config = dict(
    n_experts=16,
    experts_per_token=1,
    routed_scale=1.0,
    positions='rope',
    qk_norm=False,
    beta2=0.98,
    warmup_steps=517,
    decay_fraction=0.69,
    batch_tokens=[32768, 65536, 131072],
)
Below are experts of layer 6 (counted from 0) of a mixture-of-experts language model. Rows are named down (a neuron's output weights, with its number) and show model dimensions 64-127. Each number is 128 + 24 x the weight over its row's rms, rounded and kept within 0 to 255. Numbers have three digits each.
Before each expert's rows: "raises" lists some tokens whose logits its average output raises strongly, later layers aside. This comes from a sample of Wikipedia text that the model never trained on.

# expert 12
raises: " ", " de", " in"
down0:117085137119163151102193102094093143160133172117123128139160166080120140133111125168113131107152135105130170144147124152184101149138146127168138112136172125107108141137118106139147147157137116
down1:142124145149141126127114099104187118114121119090150189114130134134129134132128108139123078119107127127179130101143127099138154133134103141114140095136122073152119107158109144145090105142104129
down2:101156102109107146161109139115141111118173116118134098127158128135122128148156134131151136168133094109132117142088137159105125124110104149098114108109128120142092125102075103114132088090122144
down3:111121172133152141155091116118132149142152125174103095125155117137119110118142133172135097125155162134136124117105156071106126118170169123099121125131140116134096140134124153083131120152134147
down4:146117104122112074113160139136137143099100143105140091161115132148136158151139124074113124138147125141144107121101118150134129141157153130142098074116161147101130150111112152134147133094139151
down5:128107119124120124159064124132101101159077102141122132165160161092110130122142151117132134101085139127134149128118131141163128107167126143151114108136169099114146145141114129140117173133132104

# expert 0
raises: " ", "s", ",", ".", " (", " and"
down0:112156136098116091110174133128083158077134146124104097150164078126161165126150103093142092153146132201152131147133144120124044130139089146125140111122119116112077148134114129134155129149181112
down1:140115074157102132195138179148139080112114116121122155133140136104108148106148144188115087089137130141129169143078132116134103105139141158133162163091109105108106141148124142100085136140150101
down2:158092102151105148136147122123120119153117147142130122118133121123125154162125170211116127118196165087117118117111119089135113109097131149109118130131134125141102135076125126097116176137167125
down3:116172103122145119154161152108118116122142160103138155115143118123119128154101119127141103164128140190129157123097148152146097121136142100129159147147153133113146103154115143116097152118099134
down4:132108080105154147164137148132099163140134112116129085144115145140145122143099099105103168095110114118131148135088117079141155131204130141109110108107132067154175112122113129134157178138114119
down5:130115134133120135189091154112150104143138085131100142131148139068130132148145103141130135149096121117129142174095125108126121090155142124124144145106103138120118155113103116138105128158137083

# expert 6
raises: " ", ",", " |", " (", ".", "\n"
down0:156128170110131117095099162110188130146119127113165118081171122107146132094130115131148129159159108124170124147078108131124099142110180110129109138115130091120110151142121095150149133122169127
down1:148136143148114142142134131147160132126132145133165107130155132145088129111105145095118129136141165101105115166108120104142099147123150098078112144124134149126102092183103056081109173146142095
down2:171191146134104126092176138078121128088144119135149148162128136118147132163079090144138095148128123116129126103179075090130141153134141105113107113121098103175145118135133119161132134138156098
down3:118114111187117106152109145142084099129154139125179147193130128143136111129113153156128135131137113119107121113127115089122108132139129095125170116091135130144097182137113103141182146095133144
down4:145120113143091131148142149097121101147104147123152106108141059118128112098164107167147138139134161106126108132109125124173124088187123114120121157144162142125105120144130134146133100095142097
down5:136137124140109124088102137158104113140151089172121108118090102082148137135138120092096150133137106120163143121118131134104147154126103126156082156126118129148140155156118148129134132153156128

# expert 11
raises: "\n", " ", ".", "-", " |", " ("
down0:092110099167104103165148119083100150098153140068139124145112134125162131113150124159164150071099156126137150112132137121114174191143127146126165134135124128125124183118096133157082118139167096
down1:135167179119157127131118154150106092132094179152109083084154137151196136131122101125149133114140107147134117117133126113133127138132141119121148084119147110101149167152118151113134151122130087
down2:103160156106124126147175134168123084138134146149123149088159047147060121155123128139129136078167114103121139142136129141136152128116139131125137108094095158177132086135141124144124131070128122
down3:120096117110124145128223118117110131147112122119111102122152134136160100097143126208124117127111101126127143151127146107098144127148124135124127112104140127133104119159166138154165121122173154
down4:120174111094160117125093138139163164111117155128169109106109135154131074142114111117128120153127085156129118155086143134156092078179086160114097143116134147125161122098154126074137129116115119
down5:114148088113132136105134074126117131139089157147120136148139119149143099109118148173154161141158151128124180143118129138062122135127140093134117157140107167141148130140124155159108110128094144

# expert 8
raises: "s", " ", "-", ","
down0:128140119126123155159134144137102091129117175119163155139097198129134145137114115161141145109157132117132134176140110174119134115151089116101110186140125148097154143132153108092097134101111145
down1:134142059138140123104127116110137109086102148125108152117066119131147145153084133184114127102144131125145121164135137108109097114094159150137112091114114143122120163158171093157130170106129150
down2:158152139151070114130137151139122106119097148098115162146061131147129193144165084153111131113145109090102145132140170083154137127138147106073142169103129099152116165113123114130147145138139108
down3:115130153129109117159125158101097101099195127157159152126100119113163175103121121136103117127144119134121139178120100129120154165136131140105111120128128115101187120149142118115147168121127102
down4:083127077130131133135136134146125148089107125142152137098154122119127133124153164139102153116110127142114112146114129090151106094092131161099129107106151104107114102138118171142101094181092114
down5:134123134149098088109181149132118143152128183122073140122068133097106128138128137179127175147140087113057141105122118094122111120085165110140135116114111133111129146103108114125112171149116139

# expert 2
raises: " ", ".", ",", "s", " and", "-"
down0:068092141108103134146128162091087125137116104115120152117142163127110132101121157138104104116095110116145085099128141080133139152130157136151107118164126118151161094125173190128100168148139111
down1:118150115170137080147072115156120135117126132103122119095132144130149114120110145067139156090112133125106152136119147198183110162137109105106144154115124123137116121119115159167081127091112177
down2:158112153146108155152066128106157146119143128126098137121113131159118149144126107108132116156138138140123106130132105025106137171166154148097116114157133094103158120099135100111172148122124105
down3:105169130163159140132117147135102138162125104142076148131127097101113116102137143127099118140068148182066108130121094120112113135111138146109162141089129136072129159149123125117151160093094132
down4:078116104137109092139126163129111122139124158082113168096147178127113132116104098192155121127135141141144115117123106128159149115134217124123161077138104089131092133119140106131155104134117123
down5:131120090124124164182111098159165110138143149136145106135161091100141133132139148184106166124112120131068126143134112176105181125104150120110141080125124139117159128144117108122111130109117175

# expert 5
raises: "\n", " The", " "
down0:183139123086149122126144154124127099168137172142113123111137123142130082112125121195116134157158172151127173119146091128154090143143119119176119172133132141150129137111189095135098112095117122
down1:146114120119142122153121102140091107083091152141109118124114177090124156149151128128105147114126068103156175129138174121164169093114144100132135177115082122097109138126124131116107171108131127
down2:117155121121154154123153141171146128146178151131143159127103141101130119126109130085165159161128131163093132100124143144144130101164129111138158145162101131096197121089129137135113138098134081
down3:122121130130137086121090155107114115106091133126131128167197123111123158142131124212117117144163157144119103094114151102157116120117147069113122133148123114078109133114105145165136119141107139
down4:130107133119151139146170113111105199092103145129136157129153132171098138110113142119109120177122139157130154123142121115145155120177156138094123146104095118129117122090099125122116107121121119
down5:076163140150093114153102106112118132169185164160166126116113126083142126146142124118127119108142096151129138144107124174086130102149127113147133109107115083115116142147111160155121115136166104

# expert 10
raises: " Jr", "​", "eva", " respectively", "ttle", "án"
down0:169122109131136142096124154140123115118135112130135186123143168127146105155121150128112134154118105127134105147138160052130096144141150151148150143129117125106095100111116118130125149131128127
down1:128119100107133159126162110142103125111134107123118148171128183137125146129097113082138102136137152137150167152085071113151091124093114175107146091153081112139142125126099129121117145140091134
down2:109142163119125093104113161122093154169131134118126111146096076141175129149119144112122140105144120094152123145116180135136134144170127109094117083154145134180137134167122164116167134110122125
down3:120095069125127136152082136111122111160097152103122130141104112136124122130162125130131151108160151141156182101101135089126104195148142143121131121110168164091184134123147166128164121167118134
down4:102105146146126143134112133112168133087093147103112118162149116155137136129151152119132154125114145123092115147124125159099198112107144087140124089132172194110163117123127143132133148131136148
down5:131128144118149127100135135139111119149147131099099091115174194128069120172120108143126143130093125156103113114133122131099103147098140143144157097127137081123091110158126138113097146168105122

# expert 14
raises: ".", ",", "s", " (", " "
down0:073133101134159111122160100119177144143134092128082094137098198152167149089123146149086138163112118151099118115122133151132121128087120125156107112135132109133106148146122141150128108155126124
down1:089121136144137109131116134127124145105113157063105121111131129140113114125133089061161115121113116144164127148142131179134179132101097112080131145150155148085129148146147165168128120164073126
down2:161134125139140174161118151110136128096137101111109156095135149183149122145137111150082119125126119152081160127161145130112138126152129155154138102145089145142161117140118125112113082127108108
down3:116048124153112097136151121117132158149142167137139104090126121123094111095154093146161142131136126122142112150151153165155124107125103135116128143116145191139104115143163124131148101170124097
down4:099162096078143132124145155108124125140134125175082119101163082091119065140125153129113177135143163136119127135131095158133103156117135173112126134129109114132127144147159147131141190153109104
down5:110135121107113168139109118144133161143125103152107148131151109129103151094105146123144140140084128142103125139123132249177147135149127105086160143131144101167148097118128137077072127121123144

# expert 1
raises: "s", ",", " ", " and", ".", " ("
down0:135179163130120095139166118137132117138136158120153113121149122155186154102139110153145104113097106117183084147149154067142100087139145100142174141130077095087140104096116095138121142129141125
down1:151131145154122100106117104125153104104054112128135122128154145122102118114155165127140129112130076114116163108137110114124110127147148089100135119146132098139145121108112121110097104158082150
down2:150137148080162133130144117124106135119104151112100140107133162137156131095169145180075134125133159129105127108158117104116097094114095133147108110116111128115162142135152113128155124155089087
down3:084104118096114093101156128115144098156115136119130089126156143149077113151138175178101177106163114120098120148125123082144115107059133132109128172120127132135136141123135171112108184130095137
down4:122136166156147089147144123092139144159123143132100094144121118100117138065141125142125187099116164128137133130155115112110184140106118146204107124108070103079157116150099123132128116142133110
down5:132140131129141122112127137104096108156143103098106128080090115155114095128123153130117169155117123126203107128130110140135084102110104140103180125136121136119117160132113127144141114121153151

# expert 9
raises: "0", ".", "5", "9", "1", ","
down0:122138161111137143121155124121118144157082182056132114117180095161120130133151114150118138100130123144129138147123101094106124128160102119118123080147105133172163096133146102184106121114153196
down1:113130091079153125116144165095152159096128130112153097167114097128091114090146097121110135153174113139165180120107099120162109177121149117124139145090175117098128084112131102125143155130130157
down2:128122129105131105132145131122107160098148159103125060095144120106111167136108092153100114151121127150127138168081125127157116121073119140095157155133143100148166162130100138115133116127061086
down3:123105110142157161136166117133099099119110105160131181152165153144175181132111150112109134082147155111148136123102137101188133132150104147150097102083130133132130107149133153150111138128178134
down4:141075135146142130120137134131107141111145145160130130120106111163154155170113138163151084096129111085146111131108141122112120125093140121144101135152147133137139127120186129099118137151101128
down5:176143153086139146092145103187110166130114132142115136120135146148154131132121121116160125135112104118131113159118112121093131122078090158137085156162132173112176145143131141094127121127151121

# expert 4
raises: ",", " and", " ", "'", " (", " to"
down0:117118178109117145107202134161115148120141117107176140102151155118130129170109153157153157199175135140162134108118133096147158131104118128130157150093106128161106144141127092138137126120137146
down1:117181112111136158099174121078128148140149110137162106145153146183148081139155090139140119154119126129110117113137158106184081141104181086123117112142112144148129145107097124085111182139118133
down2:160111148104150113116082142153079148105118118104157155114115142150110132125120111158145110137095158096114154090094143100118125120107132123093100107096139100115107120143115114116173116166153129
down3:112130111097129143121136139065145080111181169138094103130192137151081129123122127103132084145147183111150128126088131121137121153113105128124134124088078125166111129154140079115141145099120134
down4:171134089137132097146116112134145147147122161092113116132093129106159101138084106173135133134136143109126155113112118097130085154148146105123131131134119127164161120103134074151151141118151146
down5:116139150135146129163110126158120115110141122100151189128174150141110103134104107178095152098150113132113120139130123157142145132097149128156108143151100120153120107149121131047154134104129152